config.toml
n_layer = 11
d_model = 192
n_experts = 20
experts_per_token = 1
d_expert = 448
d_shared_expert = 0
activation = "swiglu"
moe_layers = [3, 4, 5, 6, 7, 8, 9, 10]
router_score = "softmax"
normalize_top_k = false
routed_scale = 4.47
balance_loss = 0.00449
balance_bias = false
router_z_loss = 0.001
init_std_router = 0.0149
lr_router = 0.000469
vocab_size = 10759
norm = "rmsnorm"
norm_eps = 1e-06
tie_embeddings = false
optimizer = "soap_variant"
lr = 0.00328
beta1 = 0.95
beta2 = 0.99
batch_tokens = [65536, 131072]
seq_len = 768
train_tokens = 666700000
steps = 7336
dataset = "wikipedia_en"
Below are experts of layer 8 (counted from 0) of a mixture-of-experts language model. Rows are named router (the router's row for the expert), gate (a neuron's input weights, with its number), up (a neuron's input weights, with its number), down (a neuron's output weights, with its number) and show model dimensions 0-191. Each number is 128 + 32 x the weight over its row's rms, rounded and kept within 0 to 255.
Before each expert's rows: a language model's description of what the expert responds to. This comes from a sample of Wikipedia text that the model never trained on.

# expert 2
Description: Function words and nouns in album, film and TV release prose, such as its first week, the album, released in 2005.
router [137 154 163 121 105 180 152 180 161 150 121 149 127 120  95 152 139 153 114 126 156 127 129 148 129  80 122  54 134 121 117 167 142 174  89 145  85 146 135 129 100 162 124 132 137 127 154 113 114  50  97  96 126  53 135 155 123 126 124 149  77 166 152 139  93 137 144 125 151  97 154 118  82 107 150 148 147 182 160 167 152 106 132 129 123  86 141 144 200  59 118 158 189 113 176 121 106 157  80 153 153  93 174 102 186  94 110 113 125 126 152  53 113 118 174 111 151 132 136  92 117 151 117 169 205 102 108 130 106 140  79  90 177 124 174 108 173  79 133  93 112  77 113 154 107 162  97 101 105 143 145  74 164 121 163 155 154 115 139 125 144 130 182  88 126 135 166 139 132  47 106  89 125 123 138 169 119 142 118  54  66 100 135 180 187  68 153 192 111 103 169 104]
gate4 [146 114 103 116 101 132 216 115 168 219  94 153 144 160  78 202 101 103 136 103  85 141 105 168 145 128 161 133  99 124 169 177 132 140 157 125 150 139 117 164 149 143 103 111 142 153 127 108  94 131 150  79  79 147  83  82 131 110 219 129  87  79 107 155 162 113 119 140 132 112 178 112  66 153  79 106 175  79  98 112 148 133 188 144 167 119 162  92 134 128 128  97 113 150 155 142 101  79 109  88 111 173 137 172 171 151 109 110 146 110 158  98 118 145 141  91 137 140 159  65 179  93  95 177 107 116 152 161 152 114  98 144 172  51 126 122 132 102  79 197 140 147 212 142 148 104 188 122 153 130 153 143 105 191 146 129 101 142 106 147 160 109 145 159 145 151 127  97 130  88 168 132  84 129  76 125 168 105 132  76 138 158  71 129  99 118 114 129 122  87 132 121]
up4 [ 91  66 143 159 114  96 162 200 185 168  93  83 110 147 132 154  87 137 161 155 170 109 167 195 169 149 165 135 165 102 134 104 120 177 138 143 129 135 145 118 150 123  81 107 131  98 136 128  91 167 121  74 144 214 157  74 153 145 109  80 132 118  93 170 127  92 141 159 152  87 131  96 103 112 147  84 184 105 115 132  75 107 164  95 145  69 200 138 131 144 135 116  79  92 163  95  93  86  83 127  71 169  75 123 155 157 188 179 150 102 143 120 205 121 129 117 159 128 107 106 153 141 142 149 133  89  73 137 123 135 146 168 131 125  74 119 137 137 107 117 148 115 148 130  85 158 198 161 118 130  95 163  94  80 129 128 134 140  84 154 148  74 181 165 167 124 146 130 144  83 148 112 128 175 174 149 125 119 109 112 161  90 125  71 126 117  83 128 130  71 101 117]
down4 [164 134 146 140  74 125 113 112 130 122 164 121 165 125  90 149 125  61 182 124 156 118 138 146 114 113 214 149 116 145 100 114  96  95  76 108 101 146 129 136 105 108 124  74 137 121 178 139 110 135  65  81 164 115 127  87 174 182 117 166 153 145 102 146 136 149 104 114 147  95 150 156 133 123 130 114  85 138 120  88 158 147 109 143 180 100 129 127 104 130 164 133  86 143  84 168 135 104  66  85  84 122 108 157 111  74 118 104 130 132 101 132 160 117 147 138  71 174 176 136 117  71 180 151 147 145 115 133 174 112 119 127  43 109  83  94  87 164 156  94 123 156  69  26  72 125 166 133 185 124  84 151 104 173  95 141  43 115  77 119 122 165 105 134 135 121 145 124 103 105 188 147 129 179  83 121 146 163 174 144  92 125  95 120  68  82  71 118 101 135 132 114]

# expert 3
Description: First names, titles and name-initial letters in lists and tables of people, such as W. in John W., Kevin, Mc, Sir.
router [ 75 113 143  87 141 152 151 185 122 172 145 126 142 143 118 157 151 139  85  98 171 174 139 104 102  95  78 129 137 149 102 150 168 152 124 149 114 151 216 148 101 129 115 159  95 112 163 136  96  92  97  72 123  94 153 135  73 124 110 132  49 130 157 102 110 128 196  64 144 111 143 129 145 153 136 107 147 101 121 112 137  60 143 105 135 117 121 184 187  86  81 117 166  99 137  56 166 138  97 180 168 110 154  80 152 150 122  99 145  83 113 134 166 137 130 154 138 128 141 131  92 124  67 164 119 130 102 136  97 182  91  74 176 139 102 145 152  90 111 123 113  94 152 166 100 127 100  84  89 159 123  98 142 166 182 178 113  95 120 161 150 173 167 123 115 112 163 115 131 111 145  80  70 111 174 157 165 115 132 120 125 107 127 173 117  84 199 198  47 120 165 136]
gate4 [114 112 164 139  84 122 138 152  99 115 131 102  98 117 123 154 141 128  45 177 175 130 121 116 153 164 153 104 149 148 112  90 131 107 155 105 106 115 182 124 180  75  86  83  70 107 142 130  94  65 117  61 139 118 100 114 109 163 143 124 127  84 126 114 138 103 135 127 128  99  81 158 126  89  94 149 112 128 171 117  47  71 148 102 132 113 119 151 122 143 103  88 177 105 175 117 201 157 143 135 159 114  82 136 130 122 100 109 112  86  70 130 161  55 150 107 138 100 122 185 150 156  98 104  84 214 122 105 101 160 123  91 152 144 134 190  60 167  93 168 131 133 169 146 144 125 122 113 122 101  84 111 107 134 135 157 113  47 150 139 142 109 109  81 113 188 127 154 100 173  73  85 175 155 139 127 116  92 118 190 137 171 102 187 148  90 143 126 164  75 118 106]
up4 [120 150 128 144 117 109 118  98 149 117 185 126 113 125 151 133 154  97  98 158 128  59 146 123  87 120 128 127 114 107  97 119  82 170  48 113 124 169  93   8 158 178 143 168 161  93 118 131 164 137 108 106 157  95 145 120  79 169 121 120 166 124 151 143 132 106  86 122 161  95 129 100 150  99 195 141  92 138 164 185 107 135  97  55 125 162 158 111  99 153 162 114 117 121 134 194 126 100 127 112 122 141 120 124 159  62 145 152 130 185 103 141 148  97 179  72 145 150 108 126 144 171 187 151 175 107 121 108 190 105 107 149  89 100 184  98 144 132 126 177 155  62  98 134  87 173 156 113 142 119 169 133 102 161 142 112 140 112 125 100 107 151 122 161 199 144 185 127 171 158 149 198 131 118 192 178  89 140 101 150  82 119 102 160 149 161 120 103 120 142 172  94]
down4 [ 97 114 142 145 157 144 192 125 106 133 155 123 149 208 106 146 192 154 136 129 151  84 182 134 130 145 126  97 134 161 128 150  90 124 121 131 137  71 170 188 141 152 156  47 127 160 153 155  76 100  86 110 157 183  88 118 116  70  89 155 106 148 133  65 123  95 135 117 117 127 136 196  81 143  94 152 169  93 109 136  86 141 143 130 125  15 113 160 137 169 168 160 102 111 175 143 121 179 142  87 128  96 165  97 135 185 183  87 101 162 112 120 154 112 116 170 111 120 123 145 182 104 140 156 150 159 122  78  93 175 129  80 179  83 139 193 117 143 146 101 144 129 149  77 112 104 182 116 110 138 159  93 147  94  93 133 115  85 118 150 144  93 136  79 100 152 122 128  73 127 147 121 156 146 150 134 132 178 147 116 161 177 133 185 114 134 165 137 156  74  98 137]

# expert 14
Description: Pipe characters, line-start dashes and newlines that open table rows or infobox fields, such as - Active:, | Preceded by.
router [132 137 149 107  87 170 167 105 123 141 111 148 141  77 116 201 154 140  86 125 152 130  54 183  91  98  93 129 147 177  95 134 149 132 125  81 103 143 136 139  98 101  85 113 127 172 138 114 117 124 142  86 107 131 118 154 112 106 112  94 113 118 183 144 134 166 150  84 137 113 168 126 136  95 151 106 168 102 181 114 168 104 112 140 135 113 154 159 146  40 146 135 159  74 108 131 115 255 157 192 118  86 163 104 169 149 131 146 147 110 182  97  91 130 100 147 192 133  76  96 126 132  60 129 125 102  96 127 125 162 119 120 178 179 117 153 128  82 109 121  80  97 213 175 140 139 130 108 143 102 127 155 167 142 141 130 173  95 119 140 175 157 170 128 136 101 175 130 159 119 154 110  68 126 166 169 128 178 157 133  93  73 124 148 161 119 146 137  74 137 155  76]
gate4 [133 119 116 180 111 143 105 189 139 155 124 146 159 135 150  73  93 134 110 198  98 163 117 127 164  89 140 137 171 170  83  86  91 112 110 118 119 127 117 137  95  59 152 152 132  76 116 117 100 134  99 130 120 174  71 217 175 106 122 121 133 122  80  98 118 203 140 122 104 106  70 158 121 103 177  90  96 103 110 114 143 145 166 177  83  94 116  99 138 207 146 102 100 116 129 175 110 186 123 129 128 118 136 108 113 138  84 147  85 115 183 114 158 181  98 119 149 152 104 108 142  78 120  63  96  77 125  82 159 113 102  84 148 122 142 118 113 140  65 154 118 111 178 163 148 165 116  71 135  92 147 133 141 148 141 121 127 156 154 128 147  93 128 151  93 121  74 102  93 170 130 153 141 113 165 181 121 143 102 151 188 116 107  84 177 125 174 174  84  76 147 195]
up4 [170 119 144 177 121 123 109 144 129 109 125 106 106  74 177 115  74 143 116 144  77 137  81 112 144 103  69  45 182 164 103  63 121 122 132 134 168 186 126 183 118 161 127  97 131 142 153 209 100 154 146 128 104 132  82  89 136 133 134  98 149 143 143 109 114  91 104  96  94  53 126  63 136 122  96  87 136 114 112  58 129  93 129 166 116 109 154 140 171 138 151 127 117 115 202 117 132 164 109 110 128 106 111 169 145 151  84 181 148 172 185 184 106 116 149 111 116 127 140 168 118 173 158 150 126  63  77 144 128  72  93 202 159 124  94 126  98 123 106 177 125 123  86 117 111 155 115 157 174 110  98 110 112 191 142 133 131 144  68  97  93 126 105 119 131 176  94 161 120 134 144 117 124 125 156 124 112  96 114 114 208 152  76 130 135  98  85 157 107 134  77  63]
down4 [131 141 159 148 164 116  91 112 118 116 112 145 141  95 120 162 117 133  96 153  49 140 117 148  61 193 103 122 211 169 137 140 155 111 124 173 130 102 117 137 174 128 112 116  86 138 125  70 150 137 169 162 122 121 139  98 126 134 100 111 149 148 145 131 127 106 187 155  60 117 104 120 134 113 111 105 122 192 175 142 150 131 138  96  89 147 104  92 118 119 161 144 149 158 157  71 102 151 129  49 140 113 113 117 162 112  90  72  86 121 137 108 110 178 101 150 175  95 122  94 161 128 150 180 112 166  91 155  57 129 150 115 163  98 174 108 137 172 114 163 150 136 136  25 142 162 227  84 139 103 159 137  82 171 142 161  92 131 140  89 120  92 119 103 114 165 171 150 117 121 117 147 119 134 124 136 142 189 147 166 158 111 186 186 133  70  59 132 143 159 175 139]

# expert 12
Description: Spaces, dashes, newlines and years in infobox lines and tables, such as the dash before Budget:, coordinates, taxonomy fields.
router [155 143  97 121 138 118 143 125 122 126  89 114  83 124  99 173 154 170 125  95 154  94 102 135 138  93  97 150 200 151  67 218 159 118  88 122  52 133 159 154  79 119 156 124  97 129 146 145 142  67  95 119 117 141  97 153 126 124 153 109  87 121 165 143 153 187 166  94 160 113 176  96 165 166 119 126 124 165 214 125 117 103 138 119 135 129 110 163 191  95 111 108 116 145 162  72 120 205  82 180 214 120 118 113 158  91 115  96 165 133 117 132 192 154 138 148 155 129 123  91  85 125  75 131 176  96  52 162 131 159  95 105 150 167 193 138 101  69 100 119 158 128 126 202  62 116 145 112 130 112 123 172 147 155 151 157 111 118  88 113 181 161 181 108 165 114 139 118 126 111 151 104 101 142 133 109 116 146 108  71 129 117 125 108 142  94 136 113 142 114 134  80]
gate4 [122 162 134 111 145 159 136  83 127 160 137 123 112  92 153 135 180 138  97 101 104 143 165 119  69 140 127 175 116 159 100 171 182  92 102 113 135 135  91 140 195  99 101 184 152 178 137 110 108 178 143  87 132 155 160  80 115 154 102 150 200 151 108  96 147 174 143 183 150  84  99 111 100 100 174 127 130 142 211 133 131 106 121  97  99  94 114 172 145 126 119 157  82 114 132 138 115 176 105 157 125  86  97 162 164 139 122 129 123 141 122 123 161 185 147  84 101 160 122 119 116 120 140 176 167 100  89  87 156 114 154 120 163 111 162  75 149 129 188 162 115 138 133 147 129 174 166 188 101 138 103 135 135 226 173 181 139 128 143 142  89 139 141 130  89 108 170 125 140  79 120  95 144 128  79  61 130 101 149 151 159 202  66  33  98 120 114 161 100 132  94  95]
up4 [ 82 172  68 109  82  92 119 118 110  98 123 145  93  76  94 137 119 125  68 151 140 111 159 138 189 146 119 114 154 151 149 114 193  90 165 137 139 109 114 153  81 117 112 117 105 153 124 122 139  64 211 114 195 130 118 120 105 141 137 120 141  66 131 109 153 115 110 134 137 154 147  62 168 104  98 117 173 118 132 143 109  76 128 105 174  96 129 135 129 130  96 159 125  79 125 135 166 124 159  58 109 123  93 174 107 113  72 144 186  70  81 187 111 170 135 127 165 145 158 158 115 127 158 145 188 145 160  75 140 207 140 129 154 148 101 163 114 132 168  85  84 114 139 157  76 170 110 100 102 210  78 154 152  92 152 122 142 173 110 142  96 139 186 139 127 114 107  94 142 126 178 101 152  50 100 175 182  74 150 128 122 148 162 106 132 136 121 128 128 118 113  95]
down4 [124 127 196  91 120 111 130 149 134 133 117 145 176 151 125 123 119 117  67 180 142 150 179 152 180  63 119 180 163 123 135  97 137 181 191 115  92  80 137 133 116  98 101 115 142 167  61 145 105  78 129 104 200 108 169  88 118 152 134 129 115 100 175 130 162 135 114 117 138  97 195 140 150  92  90  91 141 140  91 210 154 142 141 185  89 104 128 112 110 170 127 136 138  80 143 155  90 182 159 173  87 123 174 111 143 168 155 122 134 131  76 180 175 103 103 101 111 158 157  92 104 140 110 126  89 113 126 144  62 154 119 153 115 150 190 114 144 132  93 193 175 124 155 183 150 100 123 135 147 113 185 109  90 115 164 111  96 112 197 146 153 161 125  71 106 137 168 108 158 106 134  52  83 107 116 180 123 137 129 148 158 126 144 134 114 131 141 158 119  56 107 143]

# expert 9
Description: Inner pieces of place names and plural geographic nouns, such as Scurry, Anglesey, North Sea, waters, walls, slopes.
router [ 92 128 167  94 134 141 127 133 121 176 146 152 158 160 145 169 123 173  93  79 120 155 128 183  85  82 103 106 157 176 102 140 190 168  86 127 142 150 144  87 106 124 165 163  85 194 139  77 117  94 145 103 148 154 151 134  99  80 137 121 116 158 128 117 109 150 128 114 110  56 158  60 141 139  95 104 151 114 150 124 157  43  96 141 104  72 109 168 183 131 147 145 131 132 159  99  91 181  90 174 119 130 150 109 142  52 125 131 158 105 181 164 123 184 168 105 184 136  78 106 104 116  70 154 135  95 101 141 158 118 132 133 151 177 165 187 108  98 104 112 150 124 140 180 126 135 153 105  63 130 163 127 145 208 123 149 156 109 144  87 148 157 181 130 115 125 136 140 179 121 144  70 122 116 121 183 182 127 147 130 111 103 137 126 133  99 148 204  68 119 135  88]
gate4 [113 155 169 187 131 119 150  65 167 146 100 129  91 168 113  96 158 115 113 104  85 118 162  98 103 118 127 137 146 154  91 104 161 150  88  92 197 145  87 139 123 176 112 159 201 151 156  97 149 158  45 147 163 131 114 148 127 118 122 152 124 113  92 102 142 135 108  97 160  84 134 165 123 125  80 123 169 119 191 138 104 125 115 168 106 157 143 159 182 132  89 139 130 163 185 146 153 136 130 167 154 136  71 162 110 122 159 162  99 138 100 162 101 121 127 149 101 117 157 135 168 161 124 150 147 107 199 165 160  66 151 150 133 159 115 123 148  54  96 161 147 106 206 138 188  96 149 179 182  89 153 140 134 176 145 155 206 153 154 198  94 130 150 160  77 142 170 144 107 129 188 163 107 122 165 162 182 109 113 144 108  96 121 117 148  76 111 140 127 172  93 100]
up4 [173 113 142 179 219 178 104 167 112 139 178  85 136 127 114  84 143  84 121  78 110 164  92 107  83  93 103 142 141 118 100 130 149 106 140 124 137 138  94  99  95  93 116 139 168 170 119 100 134 148  62 155  86 113 141 102  86 102  96 137  86 171  94  92 115  82 149  67 192  97 145 150 167 156 103 136 165 168 175 167 179 106 135 127 149 162 125 104  78 117 163 146 161  83 101 191 142 109 120 156 152 164 115 203 118 151  72  95 123 130 112 157  92 110  91 118 119 100 129 125 111 158 103 111 167  86 106 127 148  91 127 148 121 143 149 187 104 176 143 107 178 145 164  88 150 128 114 130 200 109 173 129 140 112 148 205 163 162 106  33 142  75 151  93  80 131 152 102 150  98  94 116 127 111  76 136 139 129 155 115  73  77 150 125 128 122 105 104 145 143 127  95]
down4 [126 140 119 171 207 136 133  99 143 134 176 132 170 123 108 109 124 123 140 101 131 178 100 149 117 165 104  71  64 124 140 149 183 138 151 130 134 104  94  94 107  86 125 111 163 127 109 118 179 106  64  90 147 152 122  61 118 107  62  79 144 167 151 112 175  79 103 116 166  93 124 151 137 108 190 134 104 121 151 102 133 161  86 102 153 169  99 135 146  87 117  97 147 154 115 184 135 182 167 100  78 131 120 119 133 149  95 135 150 128 111 140 107 104 166 103 126  91 153 130 157 157 127 139 181 109  92 130  65  99  90  80  75 103 172 116 116 178 112 124 124 139 195  28 139 136 100 113 125 103 112  96 158 184  95 119 172 189 109 113 144 115 128 128 143  91 193 110 161 101 112 113 102 162 204  86 171 112 109 130 145 108 162  53 151 154 147 128 159 153 129  61]

# expert 0
Description: Early word pieces and prefixes like neo-, co-, pre-, anti-, pro-, often mid-word, plus odd digits in lists and tables.
router [128 119 156  97 103 160 125 143 108 160 143 200 189 132 122 163 122 185 131 164 177 131  54 136 110 123 106  91  82 142 114 176 134 133 139 114  70  85 144 145 145 112 130 130  99 124 158 135 103 125 119 133 140 120 124 170 102  84  48  82  94 154 170 143 136 121 176  80 181 139 125 114 119 170  52 136 171 134 117 104 186 108 139 102  73  97 117 163 110 149 122 157 157 137 151  78 134 189 128 166 190 102 160  73 139  80 161 107 149 132 111 162 171 161 140 121 135  55 120  93  84 133  66 127 145  79  77  88 175 149  84 109 192 160  78 118 158 134 123 108 116 156 153 160 132 107 100  83 129 155 197 162 146 126 161 180 130 121 134  89 164 168 170 115 123 124 161 175 126 111 130  86  74 128 125 135 116 128  81  95 143 113 116 130 185  92 132 159  80 144 157 102]
gate0 [134 105  85 121 123 109  77  88 156 130 102 179 138 136 150 151  81 146 135 102 201  75  79 215 131 124 151 110 133 149  68 102 134 141  89 175  55  78 104 101 156 166  93 137 189 111 134 107  92 174 121 148  99  66 133  99 149 138  94 103  82 126  98 143 138 185 148 128 101 126 107 108 178  82  70 156 145 127 104 106 146  89  82 146 130 167  88 119 147 152  79 121  99 101 100  99 156 114 173 103 134 136 151 129 114 143 158  71 114 112 112  95 117 147 190 111 113 138 130  88 137 164 175 116 127 123 184 112 173 117 149  88 104 210  31 121 149 145 129  93  86 138 157 155 158  86 142  88 100  99 139 111 120  75 144 161  78 164 164 154  82 121 121  95 160 118 121 104  76  87 151 111 128 126 124 141 144 141 165 116 175 104 113 178 101  86 142 143 146 123 173  90]
up0 [143  80 164  46 131 124  78 138  53  97  94 172 202  84 143 175 154 116  83  66 109 111  89 133 162  99 107  96  81 159 112 146 165 122 120 142 136 136 106 126 151 129 141 127 187 126 118 135  88 113  96 116 162 187  65 120  84 120 132 170  56 125  78 124 149 148 112 143  81 179 111 123 154 157  83 162  99 103 134 133 131 130 144 136 111  99  59 159 152 174 164 124 132 126 127 133 104 125 119  55 142 111 120 143 133  92 136 144 126 141 131 147 194 129 148 175  42 127 169 111 129  99 140 159 169 176 122 113 176 129 169 126 152 165  87 172 124 115 152 114  94 104 170 183 133 120 133  72 140  61  59 155 129 122 161 102  98 128 148 128  53 170 148  97 143 126 161 141 141  86 176 111 133  68 101 141 105  64 150 148 129 145 166 137 149 125 112 120 142 145 150 100]
down0 [187 117  94 159 168 130 103 104 139 119 111 104 153 148 110 182 139 145 112 171 139  96  99 168 169 131 120 136 170 139  44 127 108  74 103  74 110 128 190 125 122 105 134  82 189 142 130 168  80 147 153 125 131 134 111 138 170 189 104 144  76 106 129  94 188 135  70 107  95 159  79  91 146 163 159 171 109 148 107  82 114 128 177 144 130 116  98 137 111 116 110 116 124 104  85 104 185 112 110 148 177 113 145 142 166 158 195 191  94  90 132 115 138  70 124  64 111 152 195  99 110  84 146  86 132 101 122 105 120  96  93 158 163 155  91 152 148 103 137  80 164 155 155 144 177 142  72 156 151 148 101 162 105 124 173 108 100 135 145 137  58 124 127 154 107 175 120 136 154  93 123  91 188 121 163 102 159 187 149 102 163 125 101 142 104 203 120  93  96 154  85 136]

# expert 18
Description: Word pieces inside quoted song, album or show titles and names, such as Love, Night, You, Close, plus LaTeX frac.
router [ 98 164 136 112 128 195 139 144 132 200  84 162 146 141  95 131 188 135  68 112 105 123 112 121 149  95  60 109 131 156 134 144 170 142 111 121 102 160 156 151 116 128  97 152  72 148 172 117 164 129 130 107  96  77 129 164 130 115 145 143  88 124 169 124 122 166 147 122 169 136 186  71  94 171 168 104 155 174 207 147 143 102 148 121 160  88  73 128 170 103 146 147 121 126 177  85 130 181 137 147 174  95 146  89 149 137 141 109 107  99 123 105 114 120 160 133 143  50 125 105 110 118 124 146 138 125 102 150 164 145 108  58 142 180 188 163 113 137  99  72 103 111 125 188 143 135 122 124 128 136 131  38 119 155 154 145 198  89 116 101 172 151 187  76 133 106 162 128 117  48 123 145  86 115 119 165 142 126  85  79  62 112  81 136 150 117 146 183 107 108 169  96]
gate0 [199 121 140  86 163 188 165 107 140 124 135 163 182 133 163 147 127 114  99 122  86 148 172 136 161 115  78 193 117  92 118 142  97  96 123 100  95 150 151 131 146 102 142  90  79 116 130 101 152 107 136 120 122 133 108 112 196 129 164  91 143 115 111 115 160  99  78  76 137 163 199 130 130 198 111 102 115 126 118 115 115 169  89 135  80 115 122  96 166 100  70  76 124  94 199 104 137 124  74  93 102 149 223 103 172 102  95 113 115 144  88 127  86 130  86  74 106 127 174  31  73 144 132 140 103  51 160 158 147  79 110 143 118 152 169 159  82 174 103  97 137 117 129 175 137 158 119 116 143 107 163 151  97 119 108 137 108 126 111 135  94 124 121 167 108 152 190 104 123  80 141 165 126 148  87 144 167 101 106 135 154  93 155 136 170 141 103 107 114 180 168 123]
up0 [134 104 134 115 118 142 179 131 149 106 116 168 106 122 142 102 113 112 128 159  95 126 149 142 130 177 174 124 136 131 154 149  94 136 139 183 150 177  97 112 125  86 115  98 125 200 133 106 211 107 119 171  95 195 145 158 115 104  96 148 158  89 130  72 111 147 134 124 165 108 138 148  67 138 107 120 108 140 106 158 158 170 121 174 116 120 161 135 180 162  94  99 114 150 152 141 189 126 116 142 123 125 153 136 124 172  75 129 135  91  93  78 154 150 125 144 108 118 172 170 131 135 124 141 117 159 112 128 140 108 188 127 150 196 126 110 112 146 175 123 120  81  83 145 107 143  87 110 197  81 107  82 119 138 130 165 138 123  55 194 157 171  90 196  54 105 196 133 175 111 112 205  89 156 122 180 138  63 124 146 156  79 136 112 129 164 144  45 132 157  70 132]
down0 [139 100 160 193 110 140 113 157 137 156 137 133 116 133  27 128 123 136  80 126 135 127  87 117 143 123 155 155 123 212 120 107 126 143  98 121 107 159 113 167 168 109 127 210 154 156 108  99 154 155 157 126 125 157 121  83 143 124 122 111 100  96 136 204 138 144 152 235  87 127  79  89  91  88 162 140 107 191  74 160  91 100  84 121  91  74 118 115 101 172 164  86 152 117 144 113 141 102  66 104 107 113 140 109  72 173 136 125 126 120 169  95 114 138 208 154 107 130 205 131 103 158 139  98 119 167 104 104 152 121 171 157 162 108 106 141  87 161 110  66  75 109 116  82  71 168 120  90 110 201 139 113  85 130 129 144  96 122 137 113 144 184 115 122 155 107 131 125 106 127 178 146 134  84  86 147 161 124 172 138 124 152 102 114 125  83  86 139 132 115 121 147]

# expert 5
Description: Word pieces inside Eastern European and other foreign personal names, such as -ov-, -ić, š, č in Đorđević or Lukáš.
router [ 81 128 155 123 151 141 140 143 108 186 124 123 123 145 145 134 107 167 123 125 138  93 124 178  87  97 103 142 134 129  58 158 211 163  75 168 103 160 201 182 154 120  85 131  84 118 166 119 134 108 152  74  87  91 109 152  67 128 122 128 154 138 191 138 114 115 167 138 178  93 158 116 114 167 129 108 168 123 140  54 118 138 135 116 148 116 103 207 146 104 115 122 150  93 128 103 191 173  90 159 133 118 127 103 135 150 100  61 135 108 148 150 103 181 164 146 123 124 164 104 127 137 118 128 143 105  99  99 156 171 106 145 160 143 144 177 104 119 108 113  86 102 140 178  80 164 125 118  70 125 143  74  85 105 106 182 161  95  80  93 188 143 165  74  88 132 130 177 124  44 142  93 137 132 173 136 154 129 121 114 149  80  60 129 159 100 146 184  82 148 144 138]
gate4 [164  98 124 149 112 145 141 151 127 169 129 114  52 141 138  49 110 119  92 148 145 181  95 155  87 114 125  93 118 100 129 133 183 154 174  93 131 101 128 130 178 195 130 126 103 153 147 114 114 148 110 140 161 123  94 127 108  87 107 118 130 125 147 117 115 113 113  99 115 133 139  78 112 137 156 105 158 144 116 159 169 139  73  87 105 143 133 132 135 149 111 153 165 166  81  90 127 134 173 124 138 111 141 137 120 100 110 112 142 229 137 140 167 157 173 175 129 157 100  59  90 121 196 104 126  94  34 100 139 102 150 140 177 169 160  92 131 156 161 160 119  85 173  71 120 155 107 120 197  82 154 119 113 108  82 161 164 170 184  76 161 123 168 147  69 173 170 159  97 117 185 107 131  88 153  87 182 196 132 140 140 116 121 169 174 147 132 127 138  70 110 142]
up4 [111 117 197 136 170 151 151  95 152 166  96 112 121 110 148 114  72 106 179 111  98 112 113 124 142 116 139  97 116 125 161 115 131 107  75 166 156 176 123 177  80 136 153 106 131 146 202 165  87 135 164 142  61 146 219 152 122  81  58  99 163 141 126 100  78 122 123 101  91  96  99  96 118  50  98 148  86 166 156  97 145 172 105 113 112 131 123 117 133 124 147 143 144 108 145 144 119 120 118 143 120 159 211 120 185 171 131  92 143 127  57 160 122 105 153 173 112 158 115  69 111 150 147 177 148 126  92 118 135 117 133  98 173 134 130 153  57 143  45 110  61 120 118  94 146 187 147 178 191 138 124 112 104 132 110 133 116 175 157 136 106 125 136 167 104 117 140 203 129 150 111 115 120  93 146 106  96 144 116 139 145 150 105 145 153 118  56  76 101 167 149 169]
down4 [137 166 136  70 113 196 136 103 144  64 126 137 107 172 170 219  48 102 118 153 121 146  78 110 149 140 121 163 157 158 137  98 130 130 113 129 189 125 118 119  90 121 175 114 152 105 171 194 133 136 134 142 153 171 165 136 141 109 166 109 125 149  95  76 122 158 168  84 135 108  72 130 130 109 159 151 152 188 192 120 133 154 133  75 163 103 168  92 121 119 137 129 123 178 120 128 153 146 146 153 127 140 146 130  20 128 126 198 104 190 112 138 129 105  91 121 153 152 143 132 156 115  97 150 214 155 125 140 117 131 127 116 106 159 126 129 113 110 119 128 191 109 117  94 154  37 122  90  74 171  83 159 146 135 111 106 102 159 108 138 161 154 151 170 121 163 125 118  90 137 196 154 146  94 128 176 138 103 128 157  89 180 145 128 148 149 101 173 141  88 149  73]

# expert 19
Description: Periods, commas and conjunctions starting new clauses in narrative prose, such as that, which, when, However, because.
router [ 78 145 176 109  91 147 154 179 159 179 120 159 140 103 126 174 113 175  96 102 174 120 108  85 111 133 107 137 161 188  92 143 149 172 109 156  91 105 154 158 156 102 103 182 140 125 140  82 159 112  77 136 101 142 155 181 116 105 120 117 166 136 183 163 102 102 150 113 159 101 159  92 131 109 131 126 172 121 141 100 143  85 182 137 135  88 130 177 154  69  97  90 153 106 186  52 169 163 132 171 132  55 106  90 192 101 147  98 131 101 177  98 152 121 177 105 160  83 107  77 114  86 106 146 124 141 150 102 113 152 117  97 156 163 127 146 150  73 100  82 104 104 170 148 143 175 162 115 103 109 156 118 153 194 165 144 150  94 132  96 164 141 152  94 102  79 113 135 108  81 141  89  51 139 157 125 127 110 102 103 131  83 107 156 121  58 146 130 126 106 199 106]
gate4 [104 121 166 197 117 132 139 145 146 126  56  95 103 170 118 142 100 152 157  97  69 118 121 148 141 132 136 172 135 189  82 165  95  88 132 136 131 112 148 191 105 164 128 152 151 176  94 120 121 185 148 115 155 157 180 149 168 179 111  87  74 109 105 122  87 134 101  80 140  74 128 136 144 121 108 140 106 171  98  64 129 122 118 121 120  99 146 135 185  92 154 134 114 162 184  87 113 124 170 177  94  77 119 182 172 107 103 128 173  79  97 189 137 148 142 132  94 143  98 128 129  91 115 135 147 160 125 160 140 147 181 186 128  89 133 125 138 150  74 115  72 128 110  86 130 102  50 104 161 146 166 153 139 128 115 150  64  63 178  86 137 105  61 165 149  92  94 149 135 124  86 121 144 155 100 135 148 170  77 165 135 155 100 192 157  93 133 182 127 131 143 143]
up4 [104  57 174 138  95 136 142 140 119 106  78 108 197 138 120 112  72 109 199 152  65 118 135 140 152 152 130 132 141 112 138 156 130 107 106  83 148 134 137 145 113 128 131 120 161 122 128 128  94 171 113 161 123  95 146 151 146 182 129 104  82  95 155  93 122 112 127  87 162  90 145 141  92 173  36 114 149 153 125  97 177  36 118 181 124 125  70 139 112  95 131 152  81 130 154 136 123  84 145 104 110  92 103 179 148 120 162 106 196 143 105 214 123  86 108 128 111 136 143 108 181  51 136 106 142 147 137  84 113 124 132 166 102 154 143 137 136 162  79 104 124 139 111  93  81 157  93 106 111  98 192  42 121 131 130 160  94  72 154 121 102 155 145 162 186 100 123 137 138  91 141 163 122 198 126 141 116 182 144 151 122 140 142 159 149  93 187 122 132 164 148  72]
down4 [140 168  95 183 157 144 133 113 144 152  41 107 150 142 150 149  58 131 171 150  62 120 141 129  95  80 120 136 104 134 115 107  86 131 198 115  72 161  93 134 189 125 199 133 109 145 117 133 115 143 114 111 186 135 129 151 128 119  55  88  87 121  70 144 107 114 134 125 166 158 167 137 127  70 114  96 179 143 121 140 154 136 135 118 160  59 138 111  97 158 118 216 128 144 137 106 148 123 170 112 148  61 164 162 125  98  55  65 161  95 131 147 179  92 135 155 126 184 113 181 147  84 115 149 106 104 135 161 148 123  74 127 116 141 151 141 163 115  86 133 146 144  58 151 107 135  69 106 114 125 151  58 137 150 115  69 118 117 108 106  95 132  74 119 133 139 142  64  87 132 147 157 165 124 130  96 142 104 114 162 117 170 129 122 127 147  71 122  92 121 164  87]